Experts of a small language model.
Size: width 192, vocabulary 8192.
Experts: 144 xIELU neurons an expert, a sigmoid router.
Training: a variant of SOAP for the experts, 284M tokens, 5845 steps.
Below are experts of layer 7 (counted from 0) of a mixture-of-experts language model. Rows are named router (the router's row for the expert), up (a neuron's input weights, with its number) and show model dimensions 0-191. Each number is 500 + 50 x the weight over its row's rms, rounded and kept within 0 to 999. Numbers have three digits each.
After each expert's rows: a language model's description of what the expert responds to; "mostly gets" lists some tokens that are sent to it at least half of the time. This comes from a sample of Wikipedia text that the model never trained on.

# expert 28
router:611524447532598580478489573489498508522434469470478424447539466477522509471515530480523465503498606455429511534613519498554529469466476414534459414465549506435465345496476463540485508443491527505426484463536492471402554513509446504557402458519561487561479501478520629476558509522464579551451469443466513463619575520450523559497482473523415515520556524483424565408517565420500470512605447539405480486528426525432604471559551535524454579499520474548419517529479531491414517472383457526491505500531593519547493467471557506520529481414480462469483491432517531491510468489569377477
up0:437489488527549430598540542499439471576526530507522591483485435487517487513507419549501393621360452438441473442529503492521470492459470489514586399483502443447514418451410512466482466431479543537468500505418540429626447518368532548526563415428518488506586424485456552451499535590482494501525472416454514523617583555523456507552429601559469431568557461525477506482552504531472459510523455477421480535461477511562575460530544516539441552465498500511477474521454500584544504523461468446508502599539479445463461474527559577481475543504570504522477518433539560543482466405496445513
up1:453566457484547521549482556495549559576537440438526427479550514516474464477533431494411464537505501434469475356530507551547481459531513498514383504404497499470486399521457472532538546486507597435466468543538436455446467509413521520512465499551479362573509505472404518495440500482559514488435444498510537549466497495455457471435455493444431500523454446568460504432565439535514539418508500562597466449584515610467562493472561489524556579496522483519396610446502527513496526540433565443470517430450588564575513485504484468523628520490495531526416361463558512496525482492552422498
up2:560544495490452532519512550467577516460429400406566543573449439534470569525484524481565423481540611535566495577537503479430474497514486435493559416556538436463443422472586470529472475446425561498495466463509477570564444504480507543535528494470507527502445494423617497492406470497490443566465568551513520483480451506551518590492486448562449449497517536517539483554586489562436611529425490511460503487510469486512377441517597551513566447489495564493550625545478529471577584549477498583567408495469528489482465503504609573500483438493473491403524470450567421455443412487544471522
up3:596440528486515483547502504548504585541547520552537406492469495506446510452495497526494405414571567540442462560527487452470499429430563452487554408499474496509458483525492446537506498391532416573649501587475500567500471496504553532587508547473629503534502446553473530536406488478433497447484493524525585567504506510489428483575463430521470562433596521412490592484534465435529509445486552494450430477555513435515486415528466504552427525488583640488566531559603524456491579505414494548528455541477434583424427477530504501460416487506509565521460496464546470472465440510505453515
up4:472581520461515495500513510442552534530535504524548364509569549501583436425432453472468488550552422454594562519471466591565560451538569407458397517452596504484377532456543486521457439508523569426395464549490445414461495526485455523473556475466494503500488520510463527543568519526454473479533493533391425541541488564590498446452471382539435620514582612529533455516513497376461491442472481528487585545466461476489579520446506479493475526467496554458562524501442500436488562463454555573489494477529551491550488537491559415513513535488476576436443520484518484503499435583487487411
up5:458397547494548477565589433498460562499504508586556498488411486592540586513448441518469525482529573609484594551485610545525464451493472550472478436443509507456478422494456375536506577428579594494477570503452535439562558459525485440434462506470471568548406474460547543497521476487382421513502457480579573571568576424525551428435514439478551444508502453492492527521508536518379564557550521541502433515497521428497494517389486499481478527519536445479502489499479572466528466459521465491551562518521418398530528473452546386494503385502475517522428518490473486457474456522461498517
up6:581484434562411507497516537445494388468533553420512483603500444530543530515554523462480438434557541515474524509540539473498524429528434466446533459433421484446471435608493576508467514426447468493526535459488547495445467493526485439505612457491515587484516544553570488468460528480492550540524499461531515444568501507521566510518472440449585510526471501577562460575532521526531537532450403495545463485464511462500557443446403609439580556433531573454482566410560495503494600567435382433494534634562506507527514528427478543450406480587489495529517556540515531451612517439429504497
up7:413550490576525518402467519570488545519551534504495479482507486456465537493480526489460389460582559533475517487561483550549508459471518460548406495500534398439557467507512572516526623537469532554436465467548445524486451540499466452605535420542530498527502547395567597437562518458489514514438475466407437532536604576550459571627514555450499537395551528450540488480530539469478487511550506495445451547461443529497425501514514470462452578463498514407517535541570501563437469495452442548403476432413490537436548543440534515517527430464441507563406556482555543480487622573495491568
up8:563495398523474385543428475449514514515485421527476482510482527499498602553502453489531471503438546478598507520498518434474493482487475436557442430466570545453498368425516486558418595491427460424475510516529461409488577454465489514539485555439405493508482514485465475527558449491569449509534505448502544546573430550458473479482530442442464565491494402448504538535512454434524504485453418389403458549470537529556490480533477593509520507510537472500355578461482551544494518483513462492415488480452521596462402554366514472468540412543541497472511473636488463483504578542454567522
up9:546406509553480532478569472490504543461497478534493478505493524517473434458519366548475528523585538497485412445508462569448551476434581503469414491592485501542457442447432482447470472468440511524385558435533452483494475598462474546579524465597432441567621443482536540448474518534551483493449552529502590568507625472500520536513486490520445505425523466510455510475463466627525591560608545516473536525500513532629515538502515513508472505521545526512419456421452520511486476495458526460472500407587385381423489529522524406466497501485532563504560507448511475540481416473503425573
Final pieces of English-style surnames and place names, such as -s in Roberts, -ton, -ley, -ford, -ville, -shire.
mostly gets: "ley", "ford", " Jones", " Peter", "tz", "shire"

# expert 13
router:532556504593534511526458608509519534549528476472493508483503534438577410498539564517455605436505513439509499463440468464491606523485526435566521464493578555456509487483459424559516575511451551569513448458524426502472530448538496527615454540511484522514466449474486549537480679512384469470439495408459593519549545498447457512414397442446474561545524489448530472466536533539473525521464486576468492478516565549521567517507518549476426514538547382513464475547514543526497432493478446480610351616439541521512481509456511478446508528479480533485432547461568512518481560428607488434
up0:402595497474433577572462528509414492517585391532579449391455542524511491454562501478481449459514479552396493523506461453460438432481414483436538466506467515442561516521507506496505465482499506529549548451477455494532551431494563493550571543424471496544423472507538538491468521435523454469480544460499499485558510446600492524540423524435481437588425591456559589510477523522508404499403543613524469480501526478460537510502561456613414501494468496503467430428488504443544481544452461515511601458413518523531533411537595506480362492577491496545504414408521527565505541415478469488
up1:478514498498441540516455556547465398500494580601482399502561518503459481456438459467522505521390519393488512533544444554525518544511447446510577412429486610558500537512466484560509582459419488596481448493526473463528483572645476532494473472476456489464488482553461474454547433493394520562511436442499504430482463551391525537549389522489578495507466479472538514625531517512495499448550455539603480545530558417582470444444474496401520493524525411619534526484562531473469461505526426591444537481461554406493472543447494482508508537506477536569480510508571483553554451466587503532
up2:493471537535477570526527488472521498552383474552443536670553576510484392509537449513446544490424517502474445465489503453532576534429381511492460501476515521486564459429529440373439464479465502464514424466523635492511529436482538557531507508550467507494508477526473519517518478451513450369530499562508596502487636547570535569423539485542583543465517468456514519562564491481506487514513490529466453402494579452605434411531540458568476442535501450480476597476484418457419478580496494429524535520480479539536480582491481461513472440422507456378510460556541476442492474482455505467
up3:506542529472442439483397562536474500562430525444539478519512470473499500504485457515482392533497584541490400460419450498510505548513566426493542481562467498505623519519500512550466465516547483500453525452544500442433529502499472382560508435568532508548508445404438520520459541469543480513507515476479541575448528556495547446480406439508442553483543543507434429455419475557550521571570594563530479516616521479419588493538563499461531517534480487491425474615578501594525542539435515441548487483609443501528465533470519452517526511484587437501482530525581543437445498477694436449
up4:534552503458560545419407502596385439492478523565444483475518556428535476439558398530543437572455511467460578480511549440615540505533568469455509465484475520516483464515472481465446588537507531455431509442486588431536511372462427543619510474554466574510519489538599401456415514489469382542522540572531541522580470557493551477469571453518455512522425543428513531502500541565451463555514511557516627469502496523563517509508533542539487538500502487483525499510522451481488521520515481520492525490501548523477474508491442464369442520464608492344560479538501529555513569422546486431
up5:589542428529620472513502593569501467574441475520507547438571468451513406522508511555468518467458491415477485483464444474510557510463498566584484468497422505513413611467618418473553427538490501539475457478521530522433469495468518445462459510520543512400518575416566467464452421611461517451512536512434554564535530459591447542491508565472495470429555524488511490468421522483531510444475455470423564525505523500507475520407477517504484566613367471511472455537462543429542502568566499508536523456476367509415558394522458506438620477477589561512486482541450458501505486490495523507
up6:444490536443568552439516523475501605547475559617542520542461564489413469548455542514503512531522413558520459504581483512533513561399565470525400514507554510580425502468485594499463476424534571585402542443548540493409481502508575504540500491554538547544506516479424471496544555575475507468510533526432534472485464450495451540532449515492508465495525548623509583422484538452443553460405500481460522501534377491598476465575509513475495464474456481447491504488562489489536529537542462585523480495572578473462473614466519513521509523512396482613472437502560543494551472520636632463
up7:500554464496463559509515565432513485503441425495536474545486487423523506492468469472542556443479534494549431506398549480521463458569450391490566378490497513524523542522511544505481522521521503587595494475523431546664432557517505613573475551517577542529511487499495476465489480562496391521554487483455554492468515481555492596434481457475538445459533451437518531653573463529519499474434489496478544492517536579426538451515535612511497540450423549548553454478426529462460519593487459496406503474486403624506563523501533515458539591551544474436496558442539519532447480524583600448
up8:524528485653457526517440499513505503589588458453546527553515491525595483504537506530573499477498525587500517481507608549534425608450465502529463524550510513516420387564463444412497443564492473512480380464528511564575502539528506520549504464416608500497590530441439399493412511496483544562450532462531470544585537465483553519514479453466408608444476535588466572538471549439441516536536532572493545512499448589513550480517600471469392460452509482409477460481426550463516550511425534480499464495460550501469503540457450516526445444442566502472533526478456570524542479381541478469
up9:519525401453543483539435478636526500601553491502489502452393502561506613473548519484432599537482488437476481489390501460481532528485522485524450478611387365533471465567540537483466476444470503512496530524549438440565521523537500403512421525416485496560477502500473440558423470477541545452496401426332479469533515473498528518449507514516529518420483542557538544585532520583564490507492458458484491561509499600458589546439465501475548565516450554499503541533527463555542509485520542538536450523499484532427467554409516420474457410572541492476503483426480553527580499571575516486
Final syllables of foreign names and words ending in vowels, such as -ia, -ina, -ma, -idae, as in Varandina, Hindi.
mostly gets: "ia", "ina", "idae", "ma", "ta", "ari"

# expert 2
router:551565439424488526474519597528417508465435484471644360430587529471452394426452548467476503485396551571418523472534491446601539524523462498555528424466529555504463463493492484579452549491430583515497475599538382466400579421446474526483471503513521472515550480506459556484457482555471468457383436505459573476520528449486521493438430497537414507486480574482432521538523539504536454592432570554544548499511529493480528478541503546516470499523590515531490555505478557573494443491423470527523527544465556558557439490454549430494543447438424510490438526424491427474519558495493437466
up0:534445435507482485549584483498519537551419452488579378525486458486494524425449543462464408580424534613475485454574526493392510525462510556461494457545402482538525518453360439527452503541421580421592468538550506524546507419444528545487538416496548435496532499482563569497439520469463467528521416461502485488497559476451428453444470471481477433511356498458525544476575492439589456448468535445444527461505502550447519529457484475574509467532530555463589506468423488597535434551557467502502515561447487542507486510424468574453564519535446558466536514554422512511493501405501415429
up1:511503509450526555561534452510518464522461570443561483440543528435459456527566457488478607505455496482452537521445526440457403527503482463385503463523424495501424418518438478537531454489478498511562471466435486505408529468497559500537580462384560604484544508597561508485534504523471475505567512533460456426574487598500447387449501484434546564447468567561496478514434543442504519540474491535409524494462544468634557556582480538492435455453442474524487585465480432477466501512470564490387515569471493552544495483362574600551558474541490522497428460421612458558501528450506509500
up2:506534441379596454480507513508365429477464454480517472345438539510498501486454519544501515581456491540439500552428460478417434467486495545510558493505490430440502466540526531481506471510497463486508507586484535517387544541497455531520520510488421529522631473558442452520472496467585564417619497529520497533526495485414479475534435399466483388488487562472500520472479548433534462552484513523578451508492529496566562453534562608492501501457522431536510558525487492522457444602468471476464471599543577457518409456484548510475416459531443436420542335506516433528514543435467522509
up3:492540548445504485489370544561528475549489427520468533441504525455518516500497544435572581441452600540524549389513434513401485395590580484515421513439455423504524459564497573502514474481537463618422434449465514484540478512406468525557525452437547474479471457516503414520477557560468537527588443371484553483496482506533649455468511511450504532556423470540536506464502454418519557568430542539533599545462480540451595503472486455491522496462483515497621466540406438493518560483509465543469487478531456478524455586538513460488442398528444496474475447512500423571462555480524451505
up4:416513580404570483477530509528522489450506502490452459498512564505508375485520509607474531473440559453548508499495450542549485454458501503482435495450522491505472612531509464591610512467473469530422497526502500537463506454492518495499534529509546455499503523564387491593486492624492512479469550527494535443424464476443477489476522436605467566475463523608450468532421453505510557512531373562575477420431432511447555470417455483451537598484556507517498567494510508484528497475565509492474468620599578556556498385457588548565525544491509524553485494527482443416393601568543537444
up5:534543512560392514486514490507509529470510448556497569494477470518473545527476468495527536552643481499544557501591485503530532489511621528541501518449488580560479548509490449548514440462551461539491551504488577557362485574463490470358488571502604477441546518466544473638569482448577550541514524447509482547461515506522537511542566475504501500583528537411472551422468471500514516542468487500518560443550441512485522564401539568543400378487470585554461517516528461634477476455452471405493453475446465533518592550506549516499577555482439543408549506526460537504441521497448551402
up6:496543425535466404474504561482466474501517520511547481444541497557448598516505486500524460525462510509558551510515408460540439444552541531490484522478398448518493576595432458577482455546456491559515582518490484484432416519503478476529502393490427535420392531463433481502438548467518450506457455547562520472440575452542414566589540419489404565541473491469499569504522485453450499464582475516545432542486535428505467473482528505556376470518552471418574503444605508429491470460545520522586510468480544500444477509533491502545481515478368496604642505455473465501397507559416493592
up7:541525539510447614508529534480444543540483536490457575559485606511518465561451508473506497489515521510516567512488464506610476469479508448450458420578516534520549441460537344498486516514475397501561478565451507524545507534424621363461591436582511476466593545429471484449529487482500502505514425511447533543501479493530415457487392626442460555492492501501573516498485608566595574483464457460405562481426455507513430485511487461460481492624477525503396572541525510489471475481506459467497409445472419544565461517431500493548542485448506462492578435526544454485439513480443503539
up8:498490448491552456511516496562508489525569513513540577475507545502541476489479439474531509493475537583478445488453521542529466565531578462491579590578530480531562496460358561579431587441554567507488419511431513486509528476520447470539530478457488411446512572464461509504522490524491465427434417411508587524455501502505486458498561494571537415477482531564498485463437448438526534418458499539533552440485470449563509519560556463483520616390445629464515504516591420490491538558562413416523574562476581494442503532436533621450486505439532432568519409495440454492562568485540406462
up9:498558536587534459495448480467508450494478472483468486519403527434581479535640528484477502475538545511532473552501575505533487460588543555512509527537477556515493452515470520489572519540470574592432456473511420502528450412425512547455501519384521498581475446486540495508426526404434428416402484513507552526505387523482472515544457538444502481592436503619479602517473527533447437482447488500488555578553424519475460551510396527537535543560576449599553624562532514524466441528546423504440557452499491543565541575564525538500499511517508570512514469487544559606563436518537421452
Head nouns closing proper names of organizations and events, such as Championship, Cup, School, Department, Award, plus line breaks ending list items.
mostly gets: " Championship", " Award", " Cup", " World", " Committee", " championship"

# expert 9
router:487506444573463481506453542412501554573445437515550394367541465572461432508458591514478541487492498452519477448540527433544490495552550459542490498550464364463447449390501435482540565520476508481445480478568438503450417426481471536497505501510466448469509537530506562451470568494481597560420515501563554495466583454475507555488497422527485596565570480582464539455597556528429474614558499519490459504552605504449485514511418494501483521535483449453369476531391495605409490463544480552541445487450516525566475482528539429474461497446499539418435527462471547466498467461552429483
up0:503474374478451596496454405552476483484544527543566464562467436456463438519584506522478555396549466516552486459461573482483542537500400598459519471486505489498557438498448508552539567512370500484478549478486471567450488530515506521443462486496504482588465479544518482494433472506617543515494454500480504508563531449494431458507561413464617454429554543413486437449505459474473479483487519553566463496543517451552511550473509463581482406501483532542641499519461502565389500541521557414496448432492548532503419544527469552490581516481397511565613523440486444406513556524571592451
up1:465428535489584536497506553519501579478380582498543561476552530502484547545513544514537550515458521455523498455580467493538417464458558523556474483467557407512411453444432456523491598438437478506542554488544566560486435408532460483487552438430408517481543517514434542598454527556535573421535588473508468612485452475446477473449398445484435495558486510509534535522477435529412502470539555368578499481484466502381419415488520468535529529455489457486467593466491531491471423511421494398494394474532539455620478518492550427511501502502466524415490499552534532429458519463490537541
up2:442548620523501456447513582476441523544468401460503455465444486451449449516440491561538492509500622495520513522553462459543541463576449480515560537526425455470535459446534479540509576579456531495444515469428570451518448549542533508442500415486420528547589495497475411538529486541545495485601440549525479483538476537498484519540429509393423560405594478538474443497501575619462426475498513609424504536460492478533404506527511453455541426577450449430550484529522466455559472529496478387466513503472428523421516457454542446411512535518428498377468539540440507428573535543505444494
up3:497634503587442413496489476417341479480513517585504479550534628499483498454489520449493473455565520490489532490454517474554563550530493565544453506490537542502505529580473554517475496507541480500565490442466489553529420562547489488569478432459492474514499546504593558425603481504463584501458357520513442468569614545465496466568597394476520507510501533537453470442480412416490541498491464433517569503467460486507539544569456413530535429496516545429447451453453575507371436482559496506418484539479460466485471530542465497564484607469515499411496455486429576482469560465486448492
up4:494577545499453552447459479517569469505477500483448540473449396559424461529514569421587553512509495461447482571521501487466542410479438433492507488479483488520523471537514443536522554463534498569504522498525510551489562453539596430603412419505476495492516463474524511455524543443549422573452506518476558480512586425619522572542497491517575545474530439520520515473611510600505399597468613587491438461436559502568544462466380530573537472575496511555450504537447486528527477465503472477433557410524471410534551491440516434469573521461495389530461441494502397428434548532548526459
up5:558526430425511496461523400438504537436524493519523488474561562459518553485480628525398511532475486460572499520510520540414530441569419512513522465542575439487528370497467456501518528590455569436563512428458462398452567518425504572584411540486530574482516487480463503479547520461476438522634531507598594457506458536555444557480479515542544465533555510548552540492426465528457690552484484461557476558502517502467504521479533504492502504556561436422472456398492503467473516536626448452452432559512449489513518490479465469531539521545442397513460490535505508494538484460551584487
up6:395545479539457544486493523536468521518449523568485490495523497409596437436441492573487491438514455478458521523554557513403470510531579548518472494617461509456477506593500411630610569490498543496513488603554557582554508501564520477525514510449473421398456441578512555546551519481580399474534450475544448450537552578506504533437393464448467475498525560558516496544479477515437475473486600511375487498514534490443504480501537454536417503490538537524420500388541469640516525512503494474490398457528509413475495478539532418501506533458438422535458496560508435449462486525587498464
up7:497543517449541522452550518566485518531465505564458457542474530488398527584545604603526598491582441399527411576552440463464555522442527523562453499543524474378517465441482541515406503506458509479499516522540488454512449515431423566512458566500348381526486535564478457438483494394548577586491514446579442534479482507503450563455397536495403497477446541472555447514493454472496542586566525483463539483488551520490567472482460527442503494498546450472551402571562582579479525526523486555488544433529494470532590529409465592496544526582465454485446493468530545461492481495529477463
up8:522544453515506500498509521494369531502440522482515549454513490517475606470458514537498488534442564539542492482542556494467561501586557503528426452515485563566507457356525446481503463502467439513488529472535400534510540507510503582537470484449543423520513535584497611498532564506537527526480458506545530509506505578543514447513392535517653407534495549565497471380489481646559452517511539468526552543497466426424419541565501533378484459572481529549515558525533486509474513494535500488532545471498476498561498631425491463597522527448474539412530413483395590504603497554424499516
up9:445509505517531513511397530537504436530493493529507449553432587518479490481564533507490558570558607544548460545499497432539558453526589520485534387452456479451493504487630410558471481406453600544560490514522471617522542479489471437421462586455389521536432537409452532577506471565444518503520489550496521563468533492523480463467519591506477436415568485461475499445480551513496572489412535448507539471448487475496474513610451554405528514591530503458460537483492485435581517456503459488546482465479506499524600583537598505560490540592551488468562447519621470466566539447481461574
Capitalized given names or opening pieces of proper names, often in tables and lists, such as Jason, Stefan, Walter, Ri-cardo.
mostly gets: " Jan", " Mal", " Sir", " Los", " Ber", " Par"

# expert 26
router:542608518463507502462474561447466584513425413512593475426561547481423429493515537544487510425472523493500506479618473523538497492532550464435561431602533417486518440445403524519487474533436479555456541520555455459457480518506535474509459492448399478459516477526461617452464521528424513507421532480429507502558527501451427577384407509488474490538561544621409505461541538442455518586513471515517591524507548540477543519554512538510421482516546580464435507536445459594488486523442471448485480545444441609559478537475498427463479448487523501511550527448430523413530595527511387433
up0:525455510566436541499462510484445581443544450583477502490563556494432505568521481521468432468477509440571411558512506500499439471482475547597506546500482446535486462486498468589620516541579529485396552470536461502625440478506474529528541499499467561531578475500511475563505521559529523465479514515513439482598505473484534516491522483500611527459550515516551495478454424538402534460472500458528543523547421532474491526660463441529355485532504553447518457478450616609495522489528410518596475585511511551553552504529509547487456485412455410458387389482496474597484452431453527510
up1:482554473457473416386459496572375532647427665485502476528516498440614474529526437523559478533534544564539476567534523536492461458499587457393458517433465505476522590466505452450479518489480548478475506490447479541456541544463548492571450468507531551502443481484513529426537583468435566429524503503568553554410535484513469506514487507542540537461474525547528498491532529405422530491507551512405537633411495475505480555542511457520581443485514488548527557555455580495575606542471497537574501535492569428441455488564562529513505449522458539563497430502473523476401461473432549446
up2:483507504536467466501480578544505439483564442428534471545572506589433536528510609468598486520591464493518489469431472469600449457462536534495603445440480456533496497511513519522447533455496614548569520497484491419579528475574580474551483503500537410414568472509563510494471469464411608430474502508499578627510443436434395505465565456556462504486471524551461511496473422540581495485597604443515518551419534568549529528490548552497410491474542548562515547468391520496473479560461446520630514453423532454540499496452469427474429580527480466490460434451548507528513510487465510513
up3:527562640551390491511479445443566560545385448596428520434566503579488539472476502561612521531492543558518564480520539529561473536510471523457395495490440491587470447439485474549516568594496458502389525531467456507400554452519512544456530543542474456510550523530543521438452583490452548461447571565484493596473456505561512455458394516394565481547538516465557517521446542571443483517537560472472517550469498583535574426511455500526480531467551551486463473527466512496435490397492476544504503532430468409464500624453542539466498472512541496554476483548458497431466431479541473394
up4:476536451509577439521413421475377518552524486440491542479596503435518542520435437530425532576402457495508501506597512482512478437501550422460499482484511575455451410496477480541505496503472485507486528548478444539513485553528428531607491520410430520536478569527470460471487489482481477490497532434490478505508613493539401409482525483516595472515480451549403547514545480511412477457570561443597488455523492550441509551514367449548412566486453433492488436581498548563520490522533413527468384503461494559442472521503449502491388518510467449442455627551412484486503458590474448447
up5:549497478406469509482459523546445458465523476498503495508427534509561530418540518441396430603509471495476439381488489478512452412615484499431483449592511420541479426459512514399502472547488531534464479552539481506522568576460439559454464560495389608416440413494537466363532477551526428503523475493526491475539563514462526508465475504582509569418533494458518501480638511474411477532483543505503486512500558414569539619585554565449597623553540497465470525479468514431489506477463549448527479491457452524549487503496439493450513459534560494506501472421571466510524570457528484437
up6:434541613419461389575557501450448546562540467456554537462552421453464489476548536502487488508539478450497555498551549481523490440572590526531555429429481511501592432497482559505450550551456462522524505471493527466437587443615468434428568523553450443447580471506485593511461499490504508513424499498490474472437466524491484507491442589571414584515519551633430537506463561531475482491531470544411505529618511587421460480562504523470427490505533515480517501585500488540468524467541556449541595477508507529477472492380514441494474436591501504583513563460434533542617579473504549447
up7:565480495542404551472617492506404576539477576497462594482487468552525492483453489507434485545476525549492504513530550533567509551469513509501574490480500557444537577406466422467538424550471465520518390499495506416459515455576569484479523375414501506524482511441406484555471480500520531437631534460537500540569503527501446523508344600464507541443533476477463504522567526540536534519496544527596488482505485502514585548479503460498472428507493598420452455482492475416485483561518465448514615604519446524585476469483423587484452601530494532515486479507550509617607438533507490483
up8:489521507471550527437488398422543457468520499466605523505565605508481496436454495549431564499481561452487443583527495493546404486473438470537553397562542457467487465430581559451460501535530571452444427482478537465400521477510495486477459485484502461514566448520472490533527448506432549438471534475461514549495565457503495519555523565394525440496503552588500446513409565486550568473562465507427519459601476586591492516578471524587419464512521513519415535552503442570540486632437409498466479574492487502634486538480489408506484528464527394480505552502507496549544511577405522421
up9:498556414485412521574440554584552425450456501434569554502504461540490503512534562497474501486478427507497448536465553537533483515467588539453512484523487392456565400607422467501547540459536448525464470515486500437541404462481482568471492554516421577499540501528561465497494502426426468503578498490501588471487515416436463506535454483530417444467540533433526358576515445413467580583545539493462460410406538471514472575507474534459475529512551549488531463573450470532557408435487443475425522458415473447475522553521444485380483512526468458499588538498485382521453400447512507482
Single capital letters or short capitals starting names, initials and abbreviations, such as D in AD, T in IIT, S in Skinker.
mostly gets: "N", " T", " D", " C", "P", " W"

# expert 25
router:498540433528526531515475506508548474565473438541612375447548511464527508496519523440497532505402549515423481543492509363555488587484584464537492465470487460461511439443506371461545554522453575536494546491529420494489432466490455447517498447487534424469501539545425592485430588483445456465456436408491536533579553462461414537427500434546453513451536436569483543451501607429403528479408474556460487495593561544481463529569484494546501517489514488477505446592462515515401431467465423479554456506460520426565520502406527440407547510425473475470480445478497519422485538515537423462
up0:461440533502470497484503523576445491494476472521472431522472470497524501419494480413504636515531504502499396455565445457444431454572496459524524506617517491501562426514486465510514552430603533465488444453565530466566542445466593492553523435424493527559455501470471537491452450527447465543378471542511459462572546529498470523480557511434436538475497523585476488448526458602497427431493407481511512609577528570451573589575562447420456488524487500512419490500397498475631612572448488488462494508566570507531413464437475461498505514521525501487490486581512573457499516459549550615
up1:456547445412522531515512558610491535479448476522502481504473570504501451491425570501516447457527440566603355439520542485493438562461534517527484514566469511560581544493482468432533571451384504610451471514396440528477443511424583489515551481507536527486503470524529389584543450422483460536488460534469467505534488495429471543537434524574502534491569364538413485489464531499480496442480507516556586546506561418511475424526581463521542539549609497544508539509519466450553460501561453473508520533508426521518538521549541483416450480492416467437575566371484518436529462433518438420
up2:483541546455420584519460555527457463501459505465508435439477481506406463464502492555474535480550674499440538539584536360487508489524478431543490567517572532511434497473464525571558482523555493489501534449456515463495425496502390483521529466519459520471509505542449561612451463445486501516441579464445434463422466422497532626478557478610463533496518474395486472464410496468500504479454589561570570496534581572522529469548451505507466492420498534524398461514496552481433447486482427496401526467520542473426441560561474445474410542498556577500539540559524490447443575547588528521
up3:485522482411446432468417428439420493486474502544510362481513539482473393375538500554477436507492495481486462432435513582554450534559500520509451556474549491499483486493461479522479435592512422433400532536505491394484513453471415444523414527531525598472473414432508424520488589499487390418532541504488559487428516592486502427488548523556551528504429521608507431529499504627514412447501567451498543556426504580430559532478517469512491424450519505534575549507420498539504485472585468448532512509501509536490464517533530518506534467419485538461537567557506493485558474370489543543
up4:445584556468414550550520530517484543513457489459502487522548458462541521429440487443514479547424531612476515583504460452486556396498603505557507439482474530468446485557485500384484512483432503534526477539575503519492450459408476436544539537544550465366422580476446504432445473442435586533490465462521480555509514499426499507511481585532528425513531424513533441488521462597434442577423513479480599487603523503512498501483542478498451439432529375536417500440455480470567541537496462460507444564621555510557465556449452467483519535523527422567530415424474502582417492524507571462
up5:493531473416529516480484469405429478535540552574530512550467528436521507461480455427464506501544565574437471513396565537484501523526382440473511550540508515518392475469538555579568372491543538453562523544489481433535457482519482480422550493471540538582540515563527550424578505542474505563520479550531445461534499499509513548528548569495583578418577493428562470486493437502495472515497363424515503430477487500511501529491465551456524489449478483521410486542416562538481498552328579344541572513505465457466503546509418475443506526463460417498524464460481545454504426479470384484
up6:440533520540482512503517552464548561445500506537451451516548496442524475637413340504459523488463583617560508425510508525443467504550563427459490459541554435504517493537586446569457470466471482462559514552558506544443534478503475442557405509539500566489458470500562486487502524536437533456484424392556509470558539525482502392441563527493552503398546577496541514528502459510500519524637573469569447480547383439581450492531515455469470532504531380407454459509537476591477503427466461483514555591445463445480536508488467435499548457493469513526602515527397548551498493466514461550
up7:585520503502478485460494626551518443436444395506506524467447479579458513512465551477526514504478501576553557479484393500480490531480410512556522465507506545540483555437457475521456506473498567482501494576554496457495558544493482461584435413435575490530483449507512434495545516541417550502477426520456408547442524496500478541483544500408450554454466432501524444540563445442489406505508451533468522527504613451563508508595597558432549507424399528480566591528541418528592569451420472485548596468522426520455535416443475625495468490479558541457567583581547498433538581477512518471
up8:497480496515478477450590615453562481522444487620491450552486485538507578398556632522448579478549556451504531481500557466598526538543480532490523479516484435445447546426535541418534545498459548483517487484542499517424452516439423516496488421568460563469493509506465521460515571436483455582524464526546532518565401623603463526531485491479557426540402521529403524467518470457392422438473437475501477414545477462575453545466515470478466546387522567518513418472445442448502498556384456539577513503524491556579534501542456481452529505530561403514529538515474500506550420448484536509
up9:554643412566428518452507508398529575523527439600519535447442514605437520512503544476454461512516518496490451436530552499545471529504556569510520474457518509459495397408443594451517513452482489423499546432506501484420448414475480437482461518542586432533535471467472390569536500504459493532487500486558517526546479428540505549511551492513487446472581563531569451519432503525529481573435506498455616522428506463455500442539473536438543492513409434538527470512422487615444477523582479441504586452525510563499510594598517506542540484567536514518448431559484518513441380434561543425
Capitalized opening syllables of non-English names and words, such as Cor, Be, Mal, Qu, Ar, often after a first name in lists.
mostly gets: " Mu", "า", " Su", " Par", " Na", " Ab"